python train.py --n_layer=14 --d_model=320 --n_experts=16 --experts_per_token=3 --d_expert=128 --d_shared_expert=0 --activation="swiglu" --moe_layers=[0, 1, 2, 3, 4, 5, 6, 7, 8, 9, 10, 11, 12, 13] --router_score="softmax" --normalize_top_k=false --routed_scale=2.31 --balance_loss=0.000986 --balance_bias=true --router_z_loss=0.001 --router_bias=true --init_std_router=0.00618 --lr_router=0.000686 --vocab_size=8192 --norm="rmsnorm" --norm_eps=1e-05 --tie_embeddings=false --optimizer="adamw" --lr=0.00082 --beta1=0.9 --beta2=0.98 --grad_clip=1.0 --batch_tokens=[32768, 65536, 131072] --seq_len=256 --train_tokens=237900000 --steps=3796 --dataset="wikipedia_en"
Below are experts of layer 8 (counted from 0) of a mixture-of-experts language model. Rows are named router (the router's row for the expert), gate (a neuron's input weights, with its number), up (a neuron's input weights, with its number) and show model dimensions 64-127. Each number is 128 + 24 x the weight over its row's rms, rounded and kept within 0 to 255. Numbers have three digits each.
Before each expert's rows: "comes after" lists some tokens at least twice as common just before its tokens as in all text; "gets" lists some tokens that make up at least twice as much of what it gets as of all text. This comes from a sample of Wikipedia text that the model never trained on. Tokens count by the router's weight.

# expert 1
comes after: "-", "\n", "|", "\n\n", " |\n", " •"
gets: " by", "\n", "|", "-", "1", "\n\n"
router:095164133158137147146168126131128121116140120150084135142122098155128154131142108162102100106137146152145110143150113082169112172135138092146137116088096112164166125165138110080130132152130105
gate0:133135132120151143103159093147087062120114100119150132110143139150127158104096129144107091155064137132127087116083143122150121153079121143145172122156089121110133081136097119166113135121117113
up0:120115074150118147105154147094160100110139161130142126103168175121088136091169126122105146096143084135121140101135158117078142123145117136148112151144142121112161146161110143096125143118169133
gate1:130116155131092072155130103084112121127175144170132109111107148151150102148118118157130162144142092128142122126137119126146108113122138105175119165156183120123138079145139135076129148169150123
up1:074162109149136124141110129107069120134147104147120151129126098126136149178175119115145141112115118118119158109108134090101144126129125115092150110083137123163083083136142110116138184155128166
gate2:105114133137122140136103124179134153101099104169119102137133128118152169117147111160128123165129114123118085144089173157130074106140090121121144072161115164134160129163142111211138139123193162
up2:133131162150139130116112151139128158101088109156081119116157169114126160102122127136142082145139125154110117138087139152131096170119063126108152080089102153165139117152138107160094168088173110
gate3:129088088123175178138128131145101103132145125104126108094079166163139100123134121129137140060123160157121082158108127124147107142084166171101156148143157136136097141119119152130069120132132150
up3:113150108123193121145139116138124137158126120157099133137120084127127137090163120098145118134136156140122148110127078102085118111110178097112114150108092170092147133091141130150118129112105135
gate4:105120133152126133089119093160099120117095109151098104097078167119156130086115128158124108134140131166132156104132112101159126133133122105109108118138146162130139092151128095115127124128106164
up4:129096130146102135074146089151111078109118104100081176085118156148105116112146126126113119095150138125166100139176100183118119150087104112141134125090129122091138152151140130113176122109151100
gate5:156123165110184115129111111115102129146107160155111126132126071074141140070133067105092102167100113108150118110167077067134150141107135141130111105137147124157113116064192128100115097123123166
up5:141111142140091118147107122115125145119158123161148132130137137143145102105119146138125098119144069127116110108083154146113126084163121108120109141112153106127161114131171168114117176146152127
gate6:123147123084108130118129153160130119113145185119093121149111127165074140099157124143132107151135139159108077123142088135165119173148144091109132118098116129116161133191103084103112131159112147
up6:092171134122100127105090129124149111092122163136118121138133126121112153119122134127138089126132121119086112097158066154158146148108108130134141105073135130159136133187117113111111136135158124
gate7:114154156113123071136151102113104121110143133113144137142120102153117151127088118053110122119119135110099155153131166180154195143136141130073155163161150126147095129081086165157141109135137097
up7:084134161154172148147147107068104102069103135119109143173098149157160130137138143139168104108131155150173114095105128141105159123112144076121143094129127135099137130146151117139102179147095117
gate8:127106132080142147138114097117118107161136117156136135140164128087157164162131118098091124170145112142100161094109136125134133132132114110146126127110163153164050102151144088091113132145122166
up8:118129154129119073131105165148126147116137118141157148131162175156086063119108090147119116110138116144105144107115158153122131075132129114125112121141148136109152109123123130122188110113136153
gate9:157131146131112102133089111143147136086100124112132139153132122144137108108110145083134140168122103117105117135165119133139121071141105141106147150129105150124135156087148164137163110114136098
up9:088113135105124144132117160107148123099104140134109113137118159111176153126084149164156157123105145144150128142124088127129143171141121166179128114117160152110147175182085139113125136161142121

# expert 12
comes after: " |", "|", "0", "1", "–", "2"
gets: " |", " ", " |\n", ")", "%", "\n"
router:095166134098171113143159135108135108128112107106127110134089128140129138154130135151117147123104135151154098136121148112142085119145151092131166128108121141141143164142122122107125156147128131
gate0:132154113122069118094107192142105171110116118145101134107175148115125136166126126122089103140165157116167189118088144138122150132144109119097128109106113137112076184105152107089138153118106146
up0:101101131106154153124119075171127104147124131137110116131132113129132087112153124120127166150106083138064118107148107149154138151113142111128112088144087150141172106153155161106156099123161094
gate1:102106143108119109124085171113104100147150070136114107048162120115134164092111175146090116169119161120106141128132155134083116091150067127118164163102127138116092138078092145113160121067144125
up1:120098131145128135125111144126157113185148144135102138125170124068109138109102170167101129122128122156115154131109095143142134073087138102128144107107177114123107130097132116081164162090099106
gate2:154119121126151144126110140151147102130141159188146185140160098100167124161148120101089150131143125136119134121111123128172143150116124126154110160143113114132092121163171104119149123143120135
up2:141133123086142110115077129138114072129098173150127176151142145125133119173126120114129160098157093094093165093132134111120148121113136071116123148127142148118093118145122127170139117120156177
gate3:130137136142110078136122131166111161134137133145156112127091081095107105134088159203133138120096097123143098082132083145079167135142105132125158115128110155116144142145115089126113143161153151
up3:148117156128119156152093131170186122101114086124126198139129140147091128120136129146127111152139139129150102136114146108146086112091094173174094153123129124139085169142112151143141098098138141
gate4:115130143181143143147100133132120177135151171118095156124146132085140156159107108156149123160140148148133125149115133134100156108139094128151134157166101142129114144136145112121121109120167104
up4:148097117142128115112110116126136161140111122148144131113104134122140126119134164058139136102110142103100105125125145169099143098131101144097137124151138127131154136092116095179102139105136132
gate5:079141154113117147161156147105175100184121158153114112145160083117131120062134125122136108131134116117112120130131154171124138112135091107112110127139149134140104131102135176171146141124119117
up5:084133107127091158101117107188126138114155142113118163104168108092124119102163144138141139138116129096128132136090137089136118114090116116115148144108120115145106109131132129113176163160123130
gate6:165109102110108132132149144083122158130110101147158104104084098112106094142154116131148126174104128138197119108162138142140120134177115090135123108142182139140128138139126152148130131152127152
up6:110105139155140110130140152129132152094103145139121083116119119116185180130143096130090148124128125134104116141118119110084120140106142136146145123133107119118151091156159138112114116135109094
gate7:118123126089103149171122132110120057084068124145135135136140134136116168170124135126083118141155122109102070141152141111110146130147092108089171151101136152130121096133118167148141123126108074
up7:149111114102165130110089125136111107107088153153156126111060151141108095130113129158161128114168072111120083084168169139126103124151108090106123157071123137127135139143116147118177105122144134
gate8:107146124116119131106123105135147103119101099121086126123142077088084159166118110116143074107116138154142119100123167098128141156176197122123122117079127113107171112148122081135151112122138149
up8:107108122156142123116137130144131134120128166111093101162071110121139151128153126156111167155137170134137153121143101123147141138164091132106125165156124143127090129141151136111145130138162127
gate9:170103110128124151130140144128167137093111085172123128112155143125106138136157151102061159152081137173202136110140109121168111097105124186110141150131118134176125137138172112101121185130131137
up9:122117096176132150124141119142111079135136126128141123120128138178134141091162104177157078151112184100080098182147124111134113176173178135181096142147118136119150101125127140103092093128099115

# expert 8
comes after: " in", " of", " on", " to", " at", " from"
gets: " the", " of", " in", " to", " from", " for"
router:126106117137118125174139137108147100129163089143115114125116121116110135165150147134089160094124091104149109124155141132132122095143140106174138136138154130159141137156142141107140136179131134
gate0:110115131083125134137139127106127129148132120150144097108131127098142132143144111100100123099167142137140111132118138123082116101185168137132148122111123112143119105098149141121115147105153109
up0:141154139159150137123084111131103118140136156098125080157069077106121157182169133118128139141138097140127127134095135123145131105131100125116144117115145159082125150155092125118122123126116170
gate1:135135126168088124140093110180125142134158080132132150110137138125099103080141142121138131205173125139118135104113187154153098050132097166075160109158118114149117120088146108118127099118097114
up1:155116139131165134113148107135143064090144127122148055107106134118131106177155136133115155098123161133114116144101113091136131139145111135136085105111112114125142098146105086138116114148109157
gate2:121129139158149113154144110110125133134130118118130089088160153097173138143109147096065148131131138148138081135133120180118117129116104148118159116103139158132164142099135156128081123175097117
up2:116118130150124119169077107124141108135162125114107101131128116098136184094144136096078116120110131101162129116136171127128154139159109116156107139159108125109153138109148134074057107121118102
gate3:145161131143109118133167088124126112124184135139107124145154149133160157130130114099114188119096124163116104142135137116161163115133135138105148122128111135118177138092081126120111120142107136
up3:135110089124105113133130138120131104138114095125134117094095145092179125152110111085133119112089149139163116104120136167114146137111120136145126108141048123142084127171122133157126101113105138
gate4:154169117132129133146107140122105154133116176109136131121173149125155144138139115120155095132109110128114123095115145119094152120141068107120091128102148109167085115116100112158099122143090147
up4:131167154144144161120150143127110131147088135100109170097141151111145129161119144129143111104150138139126144116154124158117156146147125150128094145155112083117086145113084105098114122149131136
gate5:092190106162108113152160128130132123117159129110096133138131111134097120120155123131148115125106105152133103150139100096190149098129126114146093102109127128119107123123152113100164109121083094
up5:135112131110159142149122116147104110134115114103140128138135153122155128195137136101153153106126123112112100107082129153095150129135140143107158142159114154150147149117095120127143171103170169
gate6:129104139118111124153124134125102130055191135156130134179119109160128105137128162090114087117148129125082087134123144121167109138100109112125132138125119116117141098133110084096118133141116125
up6:146087166145082105138114100135124181106161164153135125157142079134105120093120156097124102139170103134099109106160144131148156111130102160125110125164163120088120138146104113128152124099135106
gate7:128121127158097144135132099158151152125113135128136162150092126130147156125187107093149155120142112153163142146128141123142124176140116184143130107120101072157121112109130152135133081118132132
up7:098153117128108112128126110129132125111108162166115160144139098121156131124153085121203138130133102131154125106122126125153115151108107150171123113098130095111134137104150137112113101113137143
gate8:127144126155102116122158129124201141151116134146102095083103154127126118127151159150110119117148106125176129146122145093152117122180132144106098141135147127114172120172121137156129111136116102
up8:130141113092167168110108116148113101105148136085123134112128101150118135147111113096152144143123132182126143137114142137140095122089140100130166114126108102136099154077123130119091130098109184
gate9:110125188099118159118153140170104081136129127119136134131116137153112133144091131155150149128092129095108131125166124131178159104135128145120111158190077152105138110105137128140095115120132151
up9:139120177107124091160116151155098122102083132138145117158130102125080137128112113128129076114099135132121104127161138128149122126144133132175138145164086120105135080152094129114135120120140145

# expert 3
comes after: ",", " |", " |\n", ")", "6", "0"
gets: " ", ".", ".\n\n", " |", "|", " |\n"
router:126139112113155153141156148123167143096139134137079105131124126159121150120115111122115166112122171152173124144119122099140109116146171134168151106126135123132153131137176172131143142132094139
gate0:120099114107111135111123145184125138120153096122141140115136146147112118169155076133114179124136130115143115114153193100165125102145117133117124138162110123138086132155138116148157158135127103
up0:143089108121127155127101129156106166113160115103147138087151158135131115180143092098119151099174150091118147078140182131133131110132151159106130160156116133134092138125104130175155136089162122
gate1:171078143142073135089120142095100135132110141128126085105165143105095155168086169133141132126145158144136126160090122115128139118108087134117126125096145142105143113123097132144133131113137111
up1:125122102171118122165095099149127144100127143099097112132133110111129115115170141119134107124099139118130155135095116159123140106107137130090171150164137142119129149124126120108161064176136136
gate2:091132114134108113129095125114131138097114119115144169138182134129090104099137151165116097147120151109122162128115119159126116068097149174154157130148155136096121110140120128137152107148058160
up2:109127145085122157152173129136094115147145119138147114126107072133130174099150092168147175125123112207150101145181135135122103158156131098153117166139112149177117141135137139120098123123135113
gate3:164104137135138149111114139141157163111121110125157123125116117126134117142111115134125104128139146111111124120140129110074121135123107138129163178113123136095142151112142167126137129161106150
up3:157094130120124109084131133140117097099122122125154143114107112100143087145106112151132104115114152152127093140117104099138118141118118089110115153141155130091150134130115158115163148135102144
gate4:096106132139116188159101152131156148123105132105101095137109103167124156139072104133118115133143105134172131124129144100145099105142166104145152123131151141103108116121081119118106153163132144
up4:126086139108119146126150116130146108116077119114128073149117124137098136130084099117121124101129085094129127145141123147128139130141134136163159125114122137114126131104151158139090168150121122
gate5:119154133115124149128151104148133143132144080135118144141114119098112131145171116115128150128118144105154163110128135115119145121119138137118127092118155095144087128135163141118106140143118154
up5:146156146131149082140133142134097121126097102138130083168142132139095133119118153111110126145122116101151179117127146180116103111120148106178122152126122140116130112143160129149135075141108118
gate6:141108093127123144150112129135102116155090140127137083124115099094137155121125132082133149112100115142115132147131129145168132127133129152126145109162122128131186113158136124120079146176094119
up6:126105100136132140123105115103133123115119154134118089138087112094111160104129127086139110129111126112115156120162137141182129133127144146091179114133136144148178096095152150095116141184120127
gate7:138150122125104107130123129160107178144130143136106099133100108123129153109115118124181083143148068095059089111137114152101105127143119138140127123109128155155136134140126153111097117124141133
up7:135147112156102120111117143149166176099090149113096133112101093113131149156124109132172085129147099113073138138146113152122106101151082132146085130133115142149122130135166114140135145124107147
gate8:139120108157117135077149114116152134111136119150128099133128133114088091120110182109133100100162161147114125129120110134093155097100170148150131097132182140142135137142150123131165113146084121
up8:103141198132146111169138116117142114132114111137114137159118125114150147127159164140106170110110093095108122144112128143165087091146138155140125165091110122099109150115105141116108114126178167
gate9:148127111131165140123116135111132130155129112137139158133136156138101105165132103125085122125156173116161123142127122062123163113100134108172127151129142116123162130102120123141138121120121133
up9:177073106133132150150135128123126089136106089159166142126126126129091108169141120143153105091168137129112159117134099117130111120122141141147090164127124146170136161129167128127116145086155124